config = dict(
    hidden_size=256,
    experts_per_token=4,
    routed_scale=2.5,
    balance_bias=False,
    vocab_size=4096,
    optimizer='ademamix',
    train_tokens=407700000,
)
Below are experts of layer 9 (counted from 0) of a mixture-of-experts language model. Rows are named router (the router's row for the expert), gate (a neuron's input weights, with its number), up (a neuron's input weights, with its number) and show model dimensions 128-255. Each number is 128 + 24 x the weight over its row's rms, rounded and kept within 0 to 255.
Before each expert's rows: "gets" lists some tokens that make up at least twice as much of what it gets as of all text. This comes from a sample of Wikipedia text that the model never trained on. Tokens count by the router's weight.

# expert 32
gets: " (", " \"", " A", " I", " U", " The"
router [126  95 100 126 155 138 153 108 149 102 146 137 153 167 137 133 116 126 133 140 122 125 105 116  87 165  98 120 132 182 103 173 150 127 182 119 117 142 105 167 118 122 110 126 129 171 135 139 150 136 113 145 158 161 122 164 144  87 117 131 143 129  93 177 140 143 102 141 156 170 102 129 107 119 116 118 121 186 119  97 116 129  58 118 113 131 164 115 153 139 157 145 118 157 153 155 143 166 112  99 161 129 118 103 144  87 147  98  80 171 135 153 100 138 106 119 111 136 124 149 132 144 105 115  81 132 121 121]
gate3 [145 126 159 135 132 146 102 110 142 122 156 149 129 130 165 136 160 179 140  98 163 151 121 136 145 163 121 129  99 138 135 171 141 123 128 140 126 155 157 126  84 116 156 137 159  99 125 121 129 126 132 101  95 133 140 110 160  96 132 167 167 152 135 149 146 102  87 100 100 148 155 112 121 109 173 147 147 139 109  96 158 110 141  91 156 128 147 116 133 144  83 124 148 118 134  96 133 124 136 144 142 143  92 173 136 145 122 121 124 144 161 101 133 157 118 103 138 134 175 117 176 134 145 121  97 145 160 124]
up3 [118 131 163 121 152 114 141 159 137 152 141 154  82 118 157 140  75 119 156 147 128 113 128 138  91 131 110 140  93 116 156 174 144  94 118 139 103  81 160 108 142 130 138 171 143 139 106 135 108 139 135  85 148 122 171 104 165  95 132 168 121  97 178  81 108 134 109 116 142  95 124  98 157 163 138 135 118  86 139 147  87 129 126 116 155  90 130 152 115 130 149 145 184 138 127 103 158 153 163 127 150 122  95 140 151 123 137 166 146  92 135 111 105 121 141 130 138 171 157  83 145 117 158  99 149 121 134  96]
gate4 [154 112 147 109 112 150 118 114 127 134 133  94 176 113 126 102 157 126 155 109 150 135 136 126 170  88 117 106 115  90 116 171  87 118 120 130 146 119 142 156  85  99 154 126 184  78 136 100 143  88 153  83  95 111 152 131 146 143 119 105 123 152 107 147 137  82 126 107  92 106 135 122 132 109 101 123 146 150 165 113 127 134 119 136  79 135 118 151 146  95 100 136 117 115 121 107 105 155 152 131 130 153 129 121 142 119 122 143 136 111 182 151 151 120 123  97  91 151 128  91 122 145 140 163 149 118 113 104]
up4 [131  96 150  95 109 122 146  69 139  99 111 146 144 127  71 129 129 104 116 143 127 123  83  89 139 129 144 126 148 127 116 164 134 107 129 159  81 130 104 162 114 139 122 134 134 104 134 142 193 135 112 131 130 111 125 112 100 108 119  88 126 122 131 122  65 117 144 140 114 106 140 140 127 121 150 133 146 159 149  85 151 128 127 143 104 127 127 147 132 177 100 123 119 114 155 114  91 149 140 137 116 135  96 106 118 134 159 118 104 149 142 150 129 161 112 104 100 117  91 130 140 156  90 177 120 127  77 144]
gate5 [113 107 176 137 107 105  84 147 131 102 133 119 151 129  84 145 155  96 124 129 110 142 124 144 130  78 116  98  95 117 162 128 121 126 113 127 161 143 163 128 150 109 129 156 139 111 153 102 122 122  99  91 115 108 156  80 141 129 139 135 121 114  74  99 125  85 127 108 133  91 112 123 120 117 109 144 151 131 131 133 106 126 122 184 127 118  91 139 105 137 144 152 105  92 153  86 108 109 100 144 108 152 118 133 111 162 158 164 149 108 130 160 141  88 126 128 141 103 125 168 134 119 133 123 127 119 114 122]
up5 [148 155 128 123 145  87 142  82 161 101 146 140 112 117 137 131  86 109 115 134 110 176 131 166 163 113 155  86 139 133 125 135 156 113 169 116 139 139 106 121 111 116 122 104 203 136 135 106 142 108 112 148 116 155 127  96 159  94  96 147 136 142 120 121 163 135  76 102 128 131 101 139  94 139 137 119 133 151  99 126 144  85 128 135 186 148 137 132 113 155 144 113  92 172 111 171 118 145 116 101 108 117 126 160 103 157 132 108 139 128 145 127 176 114 148 152 138 165 136  78 128 130 113  67 104 124 126 136]
gate6 [152 136 136 111  93 141 100 146 118 148  84 114 110 125 136 112 164 177 116  86 150 119 100 135 109 140 125 128  77 109 182 127  74 117 118  99 158 143 164 158 127 112 122 148 169  75 152 152  97 111 134 128 138  74 149 106 119 153 164 146 128 128 153 151 126  91 144  83  98 126 149 107 101 107 148 132 177 152 169 174 100 143 162 143 135 148  92 133 143 150 115 159 121 113 119 111 100  92 150 129 126 179 140 131 128 161 142 160 133 124  99 135  94 108 143 106 129 111 148  96  95 134 115 175 136 112  99 112]
up6 [119 157 163 133 109 105 148 116 132 113 166 135 163 136  98 143 128 129 148 146 142 154 144 149 159 111 140 100 187 156 118 108 159 180 123 146 169 165 138 141 107 129 123 142 109 178 142 102 101 120  80 119 107 181  78 117 117 152 118 150 121 111 125 140 112 136 180 139 167 159 133 123 124 124 172 137 137 120 107 147 186 139 146 171 123 155 114 162 126 142 159 134 127 136 148 134 149 209 138 150 130  57 141 110 149 115 109 104 120 115  87 137 117 134 159 130 140 152 122 108 149 138 141 135 121 162 140 178]
gate7 [109  86 101 106 104 111 118 102 148 124 136 124 114 139 138 112 124 105 107 135 159 119 110 106 141 178 139 121 130 140 171 149 113 140 130 117 139 180 163 171 102 125 156 150 101 143 183 145  85  98 169 141 156 138 168  86 132 139 119 141 102  81 136 148 108 102 113  99 122  92 149 116 149 108 172 134 107 112  96 139 131 126 116 121 161 113 107 121 108 103 123 134 168 117 133  76  86 139 115 178 124 170  92 137 115 118 133 107 137 146 132 144  74 151 139  84 117 119 137 128 156 118 119 151 129 145 119 105]
up7 [127 107 106 116 154 158  81 143  96  94 117 137 178  66 134 147 108 120 139 120 131 112 130 102 165 109 118 139 174 115 143 142 117 127 121 121 131 174 146 141 136 142 119 104 145 150 150 101 131 131 114 104 163 132 140 112 163 153 135 156 116 132 124 153 106 126 106 141 138 122 117 151 152 140 123 120 142 101 137 125 110 108 110 113 132 101 146  81 120  97  96 124 131 156 142 140 155  59 114 139 110 113 181 149 108 110 151 138 148 134 157 127 176 100 112 117 161 130  98 138 121  84 130 136 149 162 121 141]
gate8 [121 123 166 122 103  97 116 140 168 126  93 121 107 167 121 125 123  83 116 122 120 128 105  96  96 134 150 120 109 116 174 120 126 132 115 133 193 143 126 202 118 120 132 155 159 131 130 131  64 110 113 107 107 129 133 111 124 117 149 127 147 117 104 122 145  79 116 118 112 120 143 152  98 113 187 116 154 102 106 122 159 120 149 130 139 106 100 136 113 112 125 167 135 130 157  70 137 143 162 168 113 112 115 146 146 134 126 127 119 130 147  97 110 134 135 101 120 123 129 113 149  91 123 170 117 154 107 120]
up8 [154 131 137 165 142 106 114 124 132 163  69 148 112 111 114 138  91 136 120 109 119 143 169 137 122 139 141 143 121 136 120 144 169 103 126 102 155 136  68 175 136 124 154 156 117 125 169 125 149 106  93 149 129  88 141  79 119 139 123 134 169 161 153 128 116 130  86 100 114 118 150 140 103 112 155  97 134 143 133 136 108  98 118 127 171 132 148  89 131 115 104 128 129 144 101 139 117 103 175 148 134 153 131 160 151 143 135 150 108 117 142 113 122 127  99 157 128 137 180  96 134 120  98  77 130 135 144 140]
gate9 [148 118  94 124 115  93  77  90 103 134 138 116 140 102 154 148 125 106 142 113 147 118 145 103 165  91 134 151  68  86 156 134 137 111 100 138 138 117 163 128 134 122 128 150 129 107 122 125 100 109  88 120 110 166  87 101 132 107 148 116 105 155  91 141 125  79  99 106 116 122 103 128 150  61 162 148 104 134 146 153 129 119 151 131 123 111 120 134  99 130 118 136 141 136 174  76 151 111  88 101 162 165 125  99 113 107 147 129 127 125 172 123  81 115 158 126 107 122 133 164 177 120 123 126 139 119  75 177]
up9 [111 109 141 143 132 136 112 134 131 127 136 128 154 142 100 107 149 135  93 162  73 127 156 148 177 112  97 147 114 144 151 121 149 109 149 155 121  86 145 110 163 175 159 154 120 150 163 145 136 171 127 143 123 138 154 111  96 111 151  97 116 131 126  89 130 126  93 106 121  90 118 130 118 138 156 127 168 133 139 163 159 117 100 142 116 118  94 180  88  93 140 106 179 158 132  89 146 121 128 145 112 138 134 101  99 149 125 174 150 112 164 139  97 155 161  85 124 145 120 132  86 134 102 163 140  99 106 131]
gate10 [137 153  98  87 113 133 107 136 154 101 147 144 144 110 157 140 109 146 124 139 137 121 124 121 144 135 168 121 147 144 142 107 114 110 118 102 140 163 175  95  96 106 149 141  89 133 130  86 139 122  62  91  97 137 121  74 157  81 132 145 133 108 100 120 114  66  92 140 125 163 158 107 101 104 156  89 161  98 115 138 148 108 180 142 154 151 136 112  71 105  95 132 112 136 106 127  95 164  86 133 133 152  94 153 138 168 160 109  79 145 149  91 142  88 166 144 134 106 118 127 137 124 149 117 148 134 155 133]
up10 [147 139 165 107 120  70 124  82 155 135 169 186 109 156 124 104 156 137  82 127 159 134 136  96 123 119  98 141 102 127 146  92 171 162 124  76 152 115  77 177  89 139  84  89 168 117 115 127 162 118 132 149 140 132 129 122 140 111 110  76  97 147  87 132 139 121 103 101 115 153 144 105 123 127 134 147 131 119 127 131 152 143 141  96 143 122 129  94 119 177 138 126 162 125  85 103 139  75 124 123 154 139 136 133 109 153 107 121 154 159 126  93  98 124  93 137 136 115 151 132 120 156 114  83  99 113 149 128]

# expert 47
gets: " B", " S", " M", " P", " R", " C"
router [120  90  98 133 108  80 165 151 114 116 142 125  98 119 149 131 195 169 134 134 107 157 177 104 166 168 132 113  79 122  89 121  97 110 126  94 102 113 125  83 145  89 140 110 132 108 150 136 134 100 148 123 112 151 116 175 106 107 105 115 119 115 124 147 126 163 130 166 145 109 107 138 103 140 110 146 163 117 116 128  98 170 101  77  97 159 167 137 138 139 156 221 116 151 122 139 117 114 153 107 184  92 122  85 161 111 152 123 100 152 153 157 168 112  83 143 120  90 134 149 126 132 142 168 132 126 135 132]
gate3 [116 164 125 101 152 115  95 128 115 149 156 109 137 150 161 131 162 107 100 154 113 142  91 116 116  70 122  84 151 101 144 112 126 133 148 126 140 156 137 134 110 110  94 154 127 151  87 158 146 111  88 133 116 135 121 109 148 149  93 124 143 101 120 109 115 102 109 120  82 141 100 157 128 116 147 142 116 104 159 150 124  99 120 121 125 114  85 135 119 119 113 120 148 129 180 123 113 115  65 155  99 163 150  84  96 110 123 146 122  94 136 125 153 118 147 117 108 141 153 111 137 126  84 121 122 119  57 105]
up3 [131  95 141 147 135 146 141 121 153 185 144 153 126  91 138 142 134 101 144  92 144 132  93 132 140 130 129 130 104 161 119 133 170 160 120 161 141  87 152 147 101 125 117  69 152 139 104 112  82 183 131 145 121 154 125 126  75 136 123 132 115 141 140 134 128 136 160 109 153 121 162 129  82 114 135 107 121 161 116 102 119 105 160 155 148 102  98 131 133 136 127  94 141  80  92 138 172 144 141  97  94 110 142 103 110  99 121 121 125 165 131 125  87 193 122 137 125  86 102 167 113  86 111  82 116 135 165 142]
gate4 [138 139 171 129 143 184 116 151 140 139 146 125 155 131 150  85 138 128 149 126 128 143  98 155 175 118 116 149 145 159 111 121 113 123 137 154 153 167  96 129 145  97 162 126  96 111 114 140 138 136 132 119  96 128  68 138 149 176 104 146 172 128 113 152 126 118 112 151 167 162 135 139 130 139 137 174 155 114 124  89 125 132 159 117 111 105 127 121 168 157 131 130 127  74 116 124  92 148 171  97  85 136 107 138  84 163 143 137 126 133 113  67 128 126 144 150 140 108 121 129  76 132 127 125 140 102 167 120]
up4 [ 91 144 126  97 112 154 112 131 105 121 140  98 114 114 107  81 159 126 125 133 122 115 146 127 152 112 137 102 119 146 118 154 128 145 168 120  89 131 106 100 139  85 154 108 158  91 110 122 144 108 148 128 105 104  96 176  98 107 120  92 135 107 120 101 159 110 150 135 124 158 160 128  94 132 114 105 126 140 117 104 129 155  73 119 120 112 124 125 157 151 163 154 120 144 156 118  87  73 133  83 151 139  99 149  69 116 117 170 105 102 154  93 105 126 109 131  64 104 114 176  89 127 141 139 127  86 138 128]
gate5 [117 144 144 119 128 184 139 132 136  98 122 103 129 156 168 143 136  96 163  84 132 109  83  74 143  96 145 124 112 120 138  96 137 115 101 121 120 153 143 134 140 112  82  99 136 125 108 155 102 141  90 115 108 140 116 119 152 112 151 119 111 144 132 121 122  94 155 129 112 113 103 142 121 102 168  74 138 135 100 169 134 117 152 118 153 108  93 123 144 125 114 121 139 125 111 124 136 144 114 134  87 144 151  81 131 145 149 155 170 100 149 130  83 137 146  79 154 154 104 127 147 113 109 120 139 109 157 153]
up5 [160 112 144 148  78 119 133 127 147 103 122  98 101 158 101 165 115  98 132 132 132 131  90 109 111 137 163 128 125 104 137 148 120  85  83 128 136 150 140 129 107 174 126 168 135 152 137 173 129 149 128  74 108 140 154  97 170 128 140 113  83 160 145  99 150 141 128 171 113 121 110 126 149 101 129 114 154 148 108 124 170 134 117 110 136 130 152 108 111 158  87 142 117 113 148 114 157 114 113 159 120 139  78 111 101 130 120 109 112 135 110 142 135 118  99 137 152 140  95 153 155 106 144 114 149 141 116 150]
gate6 [111 146 125 126  97 104 108 127 105 103 117 121 137 127 132 116 141 125  96 127 156 169  97 119  98  91 171 110 132  81 143 131 154 174 130 120 155 143 135 130 101  67 113 153 107 131 128 186 120 148  98 123 144 101 119 106 156 115 137 128 126 140 145 130  95  98 141  94 133 104 147  74 123 137 108  90 132 170 166 111 180  93 119 173 139 124 121 146 125 137  93 109 150 120 145 107 164 136 120 181  99 142 131  87  85 129 112  91 149 130 126 100 127 143 139  89 174 151  99 118 123 147 135 130 118 198 110 110]
up6 [146 123 118 148 185 132 141 129 116 153 145  79 144 117 120 113 164 139 175 123 145 147 123  94 103 120 124 128 102 153  99  62 114 111 123 163 160 154 144 151 133 138 146 114 146 136 141 143  91 119 116 164 129 164 111 132 140 138 125 113 135 104 175 187 108 138 136 139 106 159 136 167 124 122 116 159 112  80  95  90 104 137 139 104 126  89 148 134 122 115 157 127  90 133  87 182 104  97 141 105 108 132 155 141 138 121 111 138 126 136 115  74 117  94 137 147 120 116 114 127 128 176 105 106 122  81 134  40]
gate7 [153 147 129 120 149 131 103 109 180 134 121  97 128 138 158  92 164 132 114 125 112 120 101 167 146 131 152 100 164  92 134 110  96 121 150 127 173 112 135 135 132 101 117 128 124 166 137 155 133 183 117 119 103 122 108 106 152 127 105 146 148 107  99 148 145  99 118 105 102  87 119 124 143  97 163 110  96 118 160 160 164 122 173  99 160 131 120 157 138 111 120  96 117 105 113 127 123 165 147 155 126 136 140  91  59 114 129 113 128 152  79 108 154 120 152 140 165 136 111 140 110 108 129 128 120 107  58 121]
up7 [131 154 147 147 118 118 128  98 153 142 133 148 140 117  87 130 135 118  75 149 125 127 149 119  95 169 159 151  93 133 131 158 179 138 120 128 106 164 141 138 166 155 151 135  86 122 104 146 155 120 124 155 152 155  97 133 105 142 154 139 108 129 144 135 112 124 155  92 126 196 108 136 136 130 107  98 139 133  98 126 134 126 142 161 133 116 100 170 118 106 112 115  91  77 140 141 136 156 120 140 103 151 142 177 130 125 132 125  95 102 129  81  88 114  93 129 176 113 132 127 126 157 150 119 145 172 156 120]
gate8 [102 157 151 104 138 137 113 122 141 157 126 146 158 133 129  74 151 156 148 127 149 144 128 168 120  97 121 121 132 117 144 136 141 151 107 124 162 161 150 193 125 114 134  96 114 123 106 125  97 108 112 154  93 157 126 121 111 162 108 142 149 133 103 163 127  91 147  70 127 110 118 129 118 124 141 132 114 119 111 124 104 111 154 149 131 137 100 106 155 109 121 129 144 132  93 118 106 178 148 118  95 150 163 127 100 124  67 130 137 143 127 142 154 101 162 127 137 129 110 132 105 160 119 113 112 140 132  87]
up8 [127 145 142 135 157 124 159 111 100 207 106 157 133 146  98 110 160 136 145 137 148 136 134 117 155  91  96 146 142 121 113  85 134 127 125 142 125 165 105 124 150 150 139  97 146 112 134 154 114  85 103 161 116 142 112 168  78  90 120 134 131 144 123 128 124 122 173 112 120 114 112 135 112 131 114 201 147 107 128 104 117 122 154 112 109 127 109 107 109 140 145 161 119 164  74 145 147 133 138 116 104 137 158 124 124 111 128 114 111 168 149 113 168 120 163 164 134 149 117 135  88 172 105 112 131 132 182 130]
gate9 [155 169 152 112 107 129 106 173 133 107 140 156 151 150 146 138 124  94 130 152 111 121 109 125 105  84 140 119 152 147 155 143 132 119  78 120 130 116 148 158 109 129 138 158  82 171  90 155 147 172 145  69 128 112 118 100 130 176 141 138 173 122  99 143 104 102 106 136 122 160 132 117  87 110 171 130 144 155 119 156 141 111 132 160 137 132 117 115 100 131 117 145 111 155 145  89 130 154 133 173 127 141 104 154 152 141 125 162 184 130 117 106 147 127 159 103 131 141 128 105 163 144 157 149 146 133 125 132]
up9 [111 130 127 127 151 112 101 137  87  88 134 108 142 123 181 111 121 123 180  86 126 124 117 136 120  92 115 120 128 114 145 148 146 123 151 141 152 139 110 131 132 138 157 100 102 170  69 118  93  94 133 118 157 160 100 133 128 142 136 113 122 104  69 100 166 137 134 140 115 167  66 127 123 138 138 169 104 150  98 149 150 107 105 130 147 131 107 126 147  70 154 138 149 108 128 134 141 138 123 142 133 163 104 192 109  72 159 145 119 125 129 147 137 101 114 145 138  95 155 153  79 103 115 108 109 156 112 167]
gate10 [123 138 145 123 134 144 107 147 130 129  81  96 158  89 129 101 121 156 156 103  95 134 103 151 111 149 114 147 157 102 147 115  94 142 119 114 114 145 143 168 171 161 151 166 154 118 150 114 123 108 104 133 118 109 108 117 152 131 150 106 168 103 118 167 116 104 165 127 118 124 121 141 109  86 143  98  85  99 113 157 133 133 121 146 146 114 113 155 117 142 126 128 139 116 104 146 155 156 104 145  30 147  84  98 153 138  73 161 150  90 152  75 120 165 163 137 136 163 126 121 132 154 111 139 113 137 148 110]
up10 [129 162  90 124 171 119 124 107 138 112 187 156 145 150 117 144 120  56 123 134 158 120  88 177 109 104 157 143 111 151 155 127 135  98  79 125 163 136 124 157  81 120 136  88  96 143  99 150 128  58 135 115 130 126 188 131  99 133 132 160 103 106 117  98 127 139 122 127 141 164 136 127 146 143 137 126 152 146 171 114 158 105 135 141  85 130 145 127 127  76 135 104 123 123 139 112 102  89 130 149 180 165 152 129 106 137 143 152 149 141 121 161 114  95 140 105 127 100 155 114 109 126  93 126 140 149 119 141]

# expert 19
gets: "-", ".", ":", " (", " of", " \""
router [153 109 125 119 160 142 145 114 119 132 128  83 185 156 184 159 167 135 110 132 130 134 108 141 127 115 130 126 120 138  85 136 106 132 143 138 113 121 117 124 158 114  78 110 141 144 160 134 143 171 151 122 115 137 105 131 114 168  93 127 157 150 161 126 171 119 132 111 171  96 130 145 129 155 106 135 134 123 142 127 144 152 131  75  98  97 148 113 138 139 143 113 107 153 118 180 156 159 133 115 180 117 123  79 151 161 137 132 159 161 141 160 159 138 136 106 143 134 162 155 133 161 151 153 129  81 130 111]
gate0 [167 156 144 127 122  93 113 131 131 155 122 158 130 130 132  88 140 128 139 113 165 155 119 104 117 177 115 153 121 113 184 135 141 147 117 149 115 172  97 133  96 114 124 130 103  83 116 112 109  98 119  97  81 111 125  85 119 100 133 121 109 123  97 111 119  69 102 153 114 136  96 116  89 107 137 119 120 130 142 125 171 125 131 138 152 127 121 155 118 168  83 135 112 139 165  86  80  88 121 116 119 172 150 134 109 133 127 116  81 147 167 137 146 136 146 133  80 118 126  86 140  91 119 106 130 136  99 137]
up0 [157  89 119 127 101 106 119 134 168 155 113 102 142 180 126 103 127 143 149 120 105 130  98  87 116 116  89 149 119 157 128  97  83  92 147 139 142 111 123 139 103 150 134 129 128  74 136 153  68 128 133 144  75 152 169 158 137 135 121  91 157  96 145 117 118 128 121 157 145 155 118 153 116  88 156 133 135 115  67 112 131 102 126 153  74 111 147  95  99 124 113 129 132 134 128 137 122 145 135 106 107 115  64 132 101 149 128 181  92 120 141 110 130 120 142  98 103 139 101 131 133 168 133 110  78 153 123 101]
gate1 [101 131 170 103 122 118  75 142 150 119 143 151 107 172  95 114 155 117 169 120 165 118 166 122  72 142 119 109 106 136 148 153 131 122 142 143 141 152 183 128 111 143 126 145 123 111 124 147 129 129  83 107 119 127 134 113 181 145 130 161 153  83 118 149 131 104 103 107 104 132 133 106 116 106 201 159 126 167 111 108 150 136 141 170 183 119 125 182 101 130 102 147 114 140 120 100 135  83 148 144  79 176 126 149 141 125 104 145  92 121 121 124 118 130 103 121  78 121 146 159 122 125 117 160 100 156 158 148]
up1 [176 109 150 163 139 112 149 133 136 148 119 122  94 129 126 106  63 134 116 141  79  68 127 117  95 138 139 172  97 122 127 126 153 125 118 161 106 111  95 130  97 104  96 139 131 100 110 124  86 118 146 168 116  99 136  62 148 155 141 123 111 138  91  86  67 117 127 114 118 152 118 130 141 125 138 112 114 125 110 165  90 118 155 152 119 114 122 120 126 117 128 128 105 151 131 139 112 134 121 133  99 132 170 113 134 129 139 120  84 130 154 146 110 112 129 122 181 105 103 136 143 152 110 129 125 135  90 133]
gate2 [162  95 109 114 150 146  96 153 125 120 153 157 136  99 150  91 145 169 139 130 143 172 131 140 178 155 173 109 112 130 154 108 153  69 147 146 156 146 124 121  92 110 153 129 119 123 129 157 129 139  98  91  99 125 139  98 156  92 173 104 117 117 158 123 131 122  64 122 137 122 125 120  82 135 126 150 156 104 118 137 160  84 137 148 106 123 151 156 147  92 134 139 137 124 124 111  96 149 129 125 119 146 106 121 107 120 132 154 155 144 140 101 113 137 122 143  97 138 115 105 119 128 126 133  88 146 130 159]
up2 [122 117 127 198 120 141 128 155 108 160 109 144 107 119 132 139 136 148  90 106 117 111 120  91  91 117  89 109 148 111 108 130 101 118  96 108 120  79 118 144 104  93  90 151  96 156 156 113 154 160  93 108 135 122 156 144 127 148 109 128 133 117  78 142  97 112  90 124  98 131 111 108 118 147 154 131 125 136 127 146 148 100 104 116 138 151 149  89 161 159 117 112 174 129 158 126 123 159  99 154  90 117 145 139 109 148 141 115 137 135 164 101 133 147 115 175 134 110 107 131 141 110 110 165 107 139 143 132]
gate3 [138 128 174  85 116 122 111 144 133 129 125 132 142 124 128 108 181 142 126 140 151 177 125 161 101 112 137 139 148 106 172 136 144 105 155 103 142 127 134 138 106  90 100 159 117 155 111 144 132 138 139 126 109 114  87  99 166 111 125 151 157 128 102  91  89 103 155 125 101 166 127 137 108 116 140 182 117 147 155 159 186 115  96 182 132  92  92  86 125 158  87 149 143 114 163 134 157 124 118 152 134 162 132 134  68 109 117 138 113 133 142 157  90 160 140 141 128 149 101 151 136 151 143 113  95 114 126 117]
up3 [ 98 144 128 101 129 129 150 116  87 149 143 101 153  76 131 109 126 116  90 139  98 133 162 121 160 115 140 162  92 148 129 110 115 153 138 134 145 136 116 109 146 112 171 119 162 110 117 120 109 107 150 137 155 120 156  96 105  97 133 124 109 136 121 122 114 131 151 140 110 132 135 114 127 119  61 115 171 102 138 112 155 161 106 119 127 156 123 177 145 107 115 124  94 133 114 114 121 139 135 122  85 118 113 111  98 115 136 136 105  90 105 128 158 128 126 109 122 135 129 129 114 135 141  94 146 159 147  99]
gate4 [143 114 118 159  94 111 126  90 128 128 182 138 122 100 157 120 122 132 143 127 109 126 110 109 152 128 107 140 110 140 133 136 117 135 108 116 107 161 120 137 102 117 155 132 123 154 168 119 110 126 134 120 120 117 141 101 138  95 135 123 118 122  84 162 135 107 144 116 133 156 119 148  83 104 140 160 119 139  82  87 116 155 144 134 136 132 133 164 126 133  90 179 158  50 206 116  79 104 142 128 134 145 146 148 116  89 132 136 102 119 110  97 123 134 125 131 139 139 121 122 125 118 175 127  88 150 117 133]
up4 [135 152 121  88 109  97 146 156 121 113  98 126  77 124 153 160 113 134 128  97  99  56 174 131 146 121 136 102  89 156 126 145 123 137 120 131 121 193 127 117 163 102 149 157 121 194 184 117 129 134  90 126 128 123  85 150  94 133 115 103 116 117 112 176 159 132 125 128 103 112 103 111 167 112 140 163  87 105 173 108 137  97 146 132 138 104 133 139 118 104 157 148 100 110 102 141 143 131 105  94 173 132 111 128  78 125 140 168 174 129 131 169 142 124 125 117 130 129 112 122 140 143  93 107 165  87 117 127]
gate5 [129  99  97 137 115 150 134 127 146 111 122 160 153 151  99  90 126 134 126 113 161 164 104 147 141 140 108 115 174 180 144 152 169 124 151 136 115 126 142 150 146 105 157 145 148 117 107 121 105 123  67  92 116  94 150  90 151 123 166 103 154 106 134 131 120  84 118 123 130 127 138  95 149  84 164 124 110 127 125 111  96  80 120 163  93 139 122 109 100 145  78 140 144 118 149 133 137 106 126  92 119 155 166 123  94 120 115  97 127 142  92 137 100 128 132 143 116 130  59 134 131 158 152 162 115 136  94 134]
up5 [125  94 163 132  85 140 118 175 163 174 120 125 115 125 129 136  94 102  99 101 126 139 118 108 114 135 116 129  83 126 107 135  98 128 161 104  67  94 106 144 149 121 142 144 141 110 104  91 139 147 145 155 152 101 143 106 131 128  88 175 147 140 121 164 179 129 160 101 123 118 216  90 139 164 145  85 139 132 153 124  74 143 121 112 175 153 169 110 144 177  89 125 141 158 111 116 112 164 170 100 111 112 118 106 112 176  99 118 103 129 161 114  92 128 116 141 137 136 132 155 116 127  83 133 125 130 136 120]
gate6 [123 147 133 115  98 106  83 115 125 124 111 145 165 126 147 124 152 144 131 116 133  97 110 124 169 137 145 130 109  97 145 148 116 161 118 142 174 158 157 138 116 162 151 122 120 106 142 130 123  97 118 134  93 159 133 104 107 130 163 124 109  97 112 158 117  92 157 112 119 108 124  88 124 117 160 150 164 128 156 139 133 147 149 138 160 130  90 149 129 102  99 139 121 136 190  94  84 166 120  75 112 146 125 123 118  86  98  73  89 136  81 116 137 143 150 185  71 138 145 153 116 124 110  97 108 204 144 148]
up6 [136 123 127 118 121 133 111 120 165 138 158 127  92 116 115 108  78 139 129 160  68 128 135 119 123 133  89 150 149 154 109  65 122 110 132 144  86 117 131 126 111 143 159 141  97 130 147 145  78 170 127 141  90 108 125 132 180 148 155  90 164 106 143 156 135 115 147  90 131 136 141 151 124 123 157  88 108 130 132  97 115 114 127 170 139 132 102 136 115  85 168 116 109 154  81 121 153 164 142 130 111 139 118 152 126 144 124 149 126 146 100 152  54 136 119 112 116 106 114 102 157 134 136 166 151 110 128 117]
gate7 [101  96 122 120 146 102 113 182 126 139 127 155 102 167 118  98  87 125 199 141 165 135 106 168 135 125 177 111 127 121 148 132 133 130 139 115 154 159 148 156 128  78 104 153 141  75  96 151 128  96 110 127 130 136  96 143 125  94 143  96 144 147 111 171 102 118 126 132 102 137 127 117 109 113 160 137 102 159 149 151  81 120 114 154 185 168  97 133 157 141  93 152 128 161 144 132 107 164 111 122  89 150 132 141 122 121 104 106 152 181 129 118 164 102 144 172 112  69 132 138  88 169 118 131  84 163 130 129]
up7 [126 135 137 126 100 140 110  83 134 108 106 143 151 155 126 143 116 121 112 112 113 109 167 138 116 123 106 117 145 133 120  93 131 153 119 101 136  99 123 147  89 137 149 112 120 124 146 166 121 143 126 152 111 120 144 127 129 103 132 129 131 127 118 108  99 123 149 118 127 185  99 127 137 143 138 122 137 110 131 108 121 103 139 128  81  46 136 125 132 103 195 150 106 122 102 140 113 122 139  85 148  84 125 134  98 140 180 141  90  89 139 102  75 120 128  89 112 128  98 131 126 103 171 120 218 140 188 150]